config.yaml
router_score: "softmax"
lr_router: 0.00125
qk_norm: false
attn_scale: 0.177
tie_word_embeddings: true
init_std_o: 0.0
weight_decay: 0.037
decay_shape: "sqrt"
Below are experts of layer 2 (counted from 0) of a mixture-of-experts language model. Rows are named down (a neuron's output weights, with its number) and show model dimensions 128-159. Each number is 128 + 24 x the weight over its row's rms, rounded and kept within 0 to 255.
Before each expert's rows: "raises" lists some tokens whose logits its average output raises strongly, later layers aside. This comes from a sample of Wikipedia text that the model never trained on.

# expert 2
raises: "\n", " Following", " These", " This", " However", " In"
down0 [106 110 109 127 119  98  90 106 124 147 132 129 156 138 117 114 102 138 162 134 134 171 113  89 160 111  95 152  75 132 114 140]
down1 [ 95  99 134  82 154 140 149 129 130 107 112  95 162 166 186 140 124 139 183 128 116 131 160 120  89 116 137  99 142 113 139 124]
down2 [126 125 122 157 143 135 119 118 156 130  60 138 130 109 101 117 117 173 162 118  83 142 158 101 149 111 117  88 162 125 185 147]
down3 [146 144 157 119 133 122 109 123 141 148 138 120 125 153 174 136 113 150 111 134 114 145 137  99 118 163 154  94 128 162 143 131]
down4 [134 126 149 139 148 119  95 157 127  70 125  96 144 127 127 148 128 187 113 119 127 116 130 144 117 114 111 147 139 136 107 130]
down5 [112 139 145 132 137 123 101 108 154  89 142 146 112 162 137  78 120 143 105 148  83 160 138 157 128 100 107 162 108 120 107 124]
down6 [122 124 189 176 153 163 121  95 134 104  92 140 151 177 116 151 117  89 111 110 130 129 138 108 109 109 143 158 132 104 138 109]
down7 [143 111 102 131 105 132  86 101 160 137 108 166  99 108 113 129 126 162 161 144 113 120 175 163 128 144 101 131 146 121 109 124]
down8 [130 119 100 106 123 100 135 146 143 112 109 171 133  93  83 126 156 104 112 134 129 117  95 165 118 107 112 115 141 178 149 123]
down9 [174 176 112 119 126 110 146 106 153  85 103 120 120 144 124  94 135  93 146  99 139 129 150 163 106 141 103 121 162 161 149 175]
down10 [142 151 135  86 109 106 115 128 169 127  97 116 123 121 173 151 156 171 163 126 133 179 134 127 179 118 125 121 149  81 154 106]
down11 [ 96 122  82 153 153 110 136 129 158 105 101 143 139 143 127 141 109 122 131 109 105 125 132 132 101 112 152 135 143 112 112 158]
down12 [145 141 179  98 114 154 143  99 158 150 136 119 153 176 108 160 111 126 126 122 136 146 127 107 138 148 112 131 139  88  89 143]
down13 [113 122 118 106  97  91 120 103  72 146 145 160 130 137 187 117 156 115 155 125  97 116 117 141 162 133 102 134  93 130 113 137]
down14 [124 119  81 120 140 121 160 139 131 130 156 134 130 147 120 114 101 124 117 142 145 173 156 128  97 123 141 134 150 116 121 113]
down15 [126 177 154 132  88 151 147 131 137 144 147 139 124 105 122 141  94 132  88 118 130 148 126 105 138 115 168 109 106  62  97 131]
down16 [117 117 109 107 146 140 118  96 155 131 136 169 133 126 126 100 119 123  64  99 139 126 121 129 135  99 103 149 153 129 130 121]
down17 [116 107 174 160 113 108 108 111 117 138 109  86 104 116 144 155  78 167 116 100 149  91 128 103 153 151 109 140 130 130 108 141]
down18 [120 138  90 133 107  81 113 147 150 141 157 136 118 137 142  80 122 124 147 101 146 168 136 114 173 145 156 127 109 136 172  81]
down19 [142 154 185 145 119 106 155  93 155 134 213 164 111  69 131 119 137 135 115 114 172 158 181 125 155 120 101 100 135 157 113 155]
down20 [100 126  91 123 171 157 132 105 132 140 112 142 137 125 118 143 120 156 150 130 132 114 138  82 158 150 129 105 156 160 125 133]
down21 [107 122 145 148 105 133 142 114 158 147 146 106 156 131 108 130 100  89 107 157 124 154 119 138  81 114 166 118 203 123  96 130]
down22 [134 160 107 139  80 133 165 115 124 162 133  89 134 132  98 127 139 143 143 167 110 109 123  74 115 106 105 145 103 138 101 190]
down23 [ 99  87 162 114 166 150 147 131 104  93  99 142 133 157 163  88 113 130 138 149 146 120  74  96 149 150 131 137 124 175 119 133]
down24 [157  95 117 126 119 146 154 135  93 151 111 112 149 131 149 115 157 127  91 147 123 116 112 143 119 122 127 120 166 121 116 118]
down25 [103 115  98  87 101 111  95 112 150 153 139 108 161 147 161 129 105  71 144 114 108 120 126  80 170 127  92 126 142 109 112  86]
down26 [119 116 130 109 147 157 138 122 140 103 124 122 109 129 108 101  76 146 133 137 154 114 118 141 140 140 136 125 139 107 138  97]
down27 [123 123 129 101 135  72  83 108 133 141 108 100 139 130 125 141 147 119 117 148 126  97 127  83 179 140 147 112 136 104 136 116]
down28 [145 112 131 121 144 113 129 111 127 143 115 105 133 118 129 119  82 130  91 129 126 124 189 144 124 106 108 125 104 101 128  55]
down29 [186 138 128 170 143 116  79  73 153 130  91 123 141 131 130 121 156 211 161 105 154 116 125 133 136 130 126 146 108 117 162 143]
down30 [ 73 129 146 132 124  97 109 128 157 139  89  97 130  92  89  97 146 114 112 104  97 132 112 131  96 149 117 103 137 134 104 150]

# expert 22
raises: "iet", "inn", "ins", "ian", "in", "od"
down0 [196 136 115 120 104 115 108 107 121 152 103 152 108 119 135  86  79 119 154 103  99 133 114 156 134 101 141 116 143 171 125 131]
down1 [135 151  97 189 102 113 113 160 131  96 124 117 156  94  98 141 154 131 156 152 149 117 146 133 124 103 101 172  94 156 149 148]
down2 [124 145 176 127 116 101 146  94 121 136 164 125 115 116 113 129 106 101 115 138  73 128 106 142 169 134 107  95 159 112 131 160]
down3 [122 153 151 130 125 163 142 117 131 155 175  99  97 127 162 124 131 145 125 110  83 134  89 153 157 112 158 137 135 113 145  87]
down4 [154 111 121 156 148 147  83  79 123 121 133 107 142 136 137 132 150 113 102  97 147 153 122 151 134 166 150 120 117 133 147 146]
down5 [120 155 137 105 125 115 122 124 191  76 131 132 115 111 142 150 130 137 135 149 150 148  97  99 121 164  98 123 120  92 165 121]
down6 [102 123 117 126 127 114 134 116 139 102 147 160 152 149 154 163 115 127 144 123 114 160 128 119 108 144 123 162  85 127  93 160]
down7 [139 117  97  92 125 129 141 114 129  86 128 128 136 171 133  87 102 132 154 161 124 122 116 113 150 128 110 116 147 109 162 152]
down8 [132 138 129 167 102  84  90  95  63 143 132 149  96 140 109 146 114 180 118  97 114 141 106 126  86 120 134 127 108 128 123 114]
down9 [148 154 145 119 112 148 107 101 168 183 159 151 101 155 135  96 139 125 120 119 120 120 108 132 144 149 113  98 116 100 128  89]
down10 [100 179 119  70 169 135 131  83  79 154 125 144 100 118 107 145 138 141 116 136 145 114 164 152 169 122 117 111  83 118 127  78]
down11 [162 161 157 144 134 168  81 157 147 139 144 119 125 134 144 121 151 158 142 126 148 172 140 134 114 146 129  80  94 154 133  89]
down12 [185  81 116 114 111 162 140 157 112 137  87 114 130 122 100 157 106 151 137 100 178  96 146 135 117 106 117 132 115 166  99 148]
down13 [136 141 137 135 150 161 104 142 110 120 112 112 146 106  95 112 111 120 111 129 110  82 118 154 146 119 115 148 118 138 139  79]
down14 [157 105 171 127  99 151 101 122 131 130 108 117 111 116 138 114 129  91 131 157 113 194 134 127 159 107 156 120  97 113 165 149]
down15 [155 146  99 109 161 113 154 120 134 118 161 115 149 137 138 110 149 132 142  86 112  81  94 151 162 124  80 138 180  74 125 141]
down16 [ 90 148 112 186  96 125 110 149 123  61 103 159 103  93 120 134 154 110 186 114 127 141 154 119 135 108 109 107 132 126 124 146]
down17 [159 148 123 126 122 123 142 162 113  77 118 137 104 104 137 129 106 102 145 128 161 130 148  87 125 184 154 104 125 121 126 184]
down18 [126 161 175 130 107 132 145 120 111 128 127 148 158 105 101 137 109 132 125 146 146 110 186 130 161 136 148 105 108 109 135 125]
down19 [126 178 109 143 147 119 149 115  97 139 138 104 157 105 170  85 129 129 101  96 175 113 164  73 143 155 126 134  99 103 143 133]
down20 [102 109 146 158 187  63 148 128 129  99 116 110 117  80 136 151 105 161 150 136 111 148 121 107 124 176 107  86 128  86 123 143]
down21 [130  89 131 141 164 112 132 154 149 150 124  74 165 113 106 163 134 107 148 142 137 121 141 183 135 125 123 124 142 138 132 135]
down22 [127 110 162 135 135  90 164 123 123  80 156 143 103 141 142 110 119 125 171 114 127 129 124 111 135 106  92 100  88 115 105 136]
down23 [109 149  84 124 134 122 152 146  88 113 114 147 174 102 144 122 146 124 159 121 158 126 131 111  98 100 148 130 101 158 172 107]
down24 [127 143 170 129  85 142 161 154 109 136 154 146 112 139  99 122 126 118 111 102 151 121  92 122 169  94 156 133  94 113 121 105]
down25 [ 95 105 112 118 123 109 147 108 147 121 136 109 143 166 135 124 105  98 137 139 154 112 127 138 136 118 144 112  94 155 119  64]
down26 [122 138 108 139 137 168 131 130 142 102 121 133 109 167 120  77 147 120 106  93 135 130 125 126 164 126 137 104 114 119 159 108]
down27 [138 128 111 121 128 146 178 149  92 136 128 145 118 131 148  96  95 104 108 132 163 161 179 174 164  95 126  78 116 117 130 141]
down28 [102 164 134 102 119 133 142 152 123  87 171 132 158 148 154  95 145 139 142 166 151 138 121 118 107 126 132 177 150 165 148 102]
down29 [112 192 139  65 112 143 126 135 112 100 159 141 140 122 145 113 135 146 159 122 147 150  90 124 131  89 114 125 165 151 124 116]
down30 [138 141 125 116 138  93 143 143 154 133 135 146 179 103  82 101 162  93 110 137 108  75 132 139 147 119  95 103 191 115 125 170]

# expert 7
raises: "Note", "aud", "ax", "asc"
down0 [141 125 135 123 136  96 104 125 116 141 138 125 150 143  72 116 162 154 100 108 129 139 116 160 107 133 110 105 103 110 143 124]
down1 [103 155 167 112 127 117 162 104 113 145 110 161 109 123 136 139 146 117 130 130 135 115 159  93 156 140 150  97 157 135 116 119]
down2 [123 131 116 176 160 112 129 111  98 105 168 158 153  93 127 134 139  95 131  71 134 169 136 129  68 146 132 118 140 100 144 132]
down3 [123 133 162  97 146 129 107 135  97 116 155 137 145 146 149 143 131 123 137 109 132 114 152 132 121 135  95 148 105 161 106 147]
down4 [142 129 142  94 106 134 138 139 175 102 126 111 111 146 128 156 119 170 114 109 107 114 101 127 125 132  58 118 152 125 100 190]
down5 [126 134 198 124  89 123 132 114 105 132 127 149 158 121 114 121 123 132 149 111 117 133 124 187 127 103 112 123 141 171 133 142]
down6 [100 159 163 156 125 150 112 154 151 148 109  66 109 119 108 120 111 150 130 106 109 130 160 142 149 121 122 139 177 128 127  77]
down7 [111 100  71 143  80 142 167 108 129 122 133 131 134 134 192 125 105  88 113 106 124 128 127 125 144 157 160 170 112 109 106 115]
down8 [ 96 159 121  77 143 163 167 125 142 144 144 172 136 143 144 162 111 127 161 179 116 133 120 133 126 149 122 162 169 143  93 136]
down9 [149 122  78 125 122 116 135 120 132 104 125 107 178 129 122 145 127 124 118 108 102 153 151 149 116 133 133 126 112 129  90 106]
down10 [ 96 121 145 139 189 120 148 153 133 104 146  98 147 116 155 169 147  91 100 117 111 103  86 134 142 138 110 120  89 128 159 146]
down11 [119 132 131 151  96 139 142 120 123 112 135 103 118 103 102 154  91 141 141 141  89 152 120 157 104 112 177 173 184  93 136  91]
down12 [213 109 154 119 127 126 123 135 123 151  95 107 108 113  97 129 120 146 100 153 134 115 107 138 170 133 113  70  94 111 117  83]
down13 [114 107 118 160 109  95 114 120 145 135 120 135 131 141 125 118 125 119 183  99 129  98 128 145 149 131 126 128 118 121 159 133]
down14 [ 77 159 142  97 127 152 115  96 112 133  96 134 128 151  90  88 111 127 104 106 154 152 117 121 100  97 157 104 148  99  96 140]
down15 [ 99  88 162 122 114 148  90 142 102 122 143 137 122 111 125 133 132 152 155 170  80 136 132 137 128 166 133 145 132 135 142 101]
down16 [121 122 129 101 152 117 136 155 132 125 114 116 120  88  81 162 130 146 127 100 104 112 137  80 187 133 179 105 123 132 156 130]
down17 [128 122 115  92  61 114  67 146 122 140 119  99 148  91 135 125 133  96 153 136 105 142 169 137 142  98 103 115 145 147 140 129]
down18 [130 103 121 142 135 139  98 152 111 116 118 110  88 109 156 185  77 145 116  81 118  85 156 103 132 138  96 124 105 164 120 100]
down19 [129 143 121 127 167 124 100  85 113  80 144 128 103 155 114 100 120 166 133 102 129 156 114 156 120 139 111 125 119  71 112 116]
down20 [125  65 146 104 122 102 125 120 125 125 138 115 126 125 138 124 146 105 142 149 136 164 114 159 144 140 122  93 123 142  93  86]
down21 [124 156 185 130 170 123 170 155 123 125 134  99 103 149 114  73 122 134 110 102 105 182 111 116 164 125 132 145 146 152  83 172]
down22 [120 129 156 119 140 128 124 114 127 172 121 104 129 137  96 154 130 126  82 142 142 102 154 158 149 182 122 114 114 119 106 137]
down23 [134 118 137 112 123 105 154 120  93 120 190 118 110 122 134 114 116 153  95 136 134 157 162 143  94 136 141 130 133 155 109 140]
down24 [145 121  93  99 104 156 146 105 132 136 104 141 110 108 138 147 127 118 143 154 108 146 177 143 130 126 154 141 108 119 140  97]
down25 [113 138 151 141 159 132 128 125 124 142 105 135  99 111 125  99 178 112 131  95 142 171 140 152 122 117 145 144 111 121 142 121]
down26 [116 116 157 141 173 149 131 145 136 149 128 119 128 127 136 151 154 138 146 175 126 122 116 113 134 161 132  75 113 122 105 153]
down27 [102 113 112 109 100 142 131 126 128 121 152 158 102 127  90 120  68 113 117 144 160 154 132 104 128 150 128 127 136 137 140 106]
down28 [153 130 149 146 149 121  88 110 140 117 125 163 122  96 146 170  70 131 142 104 187 126 129  99 148 141 122 131 169  71 156 117]
down29 [137 134 151 153 126 114 133 106 144  99 123 108 116 126 112 102 155  89 150 110 134  79  89 106 170 149 110  96 187 127 139 142]
down30 [139 137 180 103 114 146 124 132 143 133 180 107 117 158 134 124 127 136  94 134 131 111 102 174 124 141 107 161  85 116  90 104]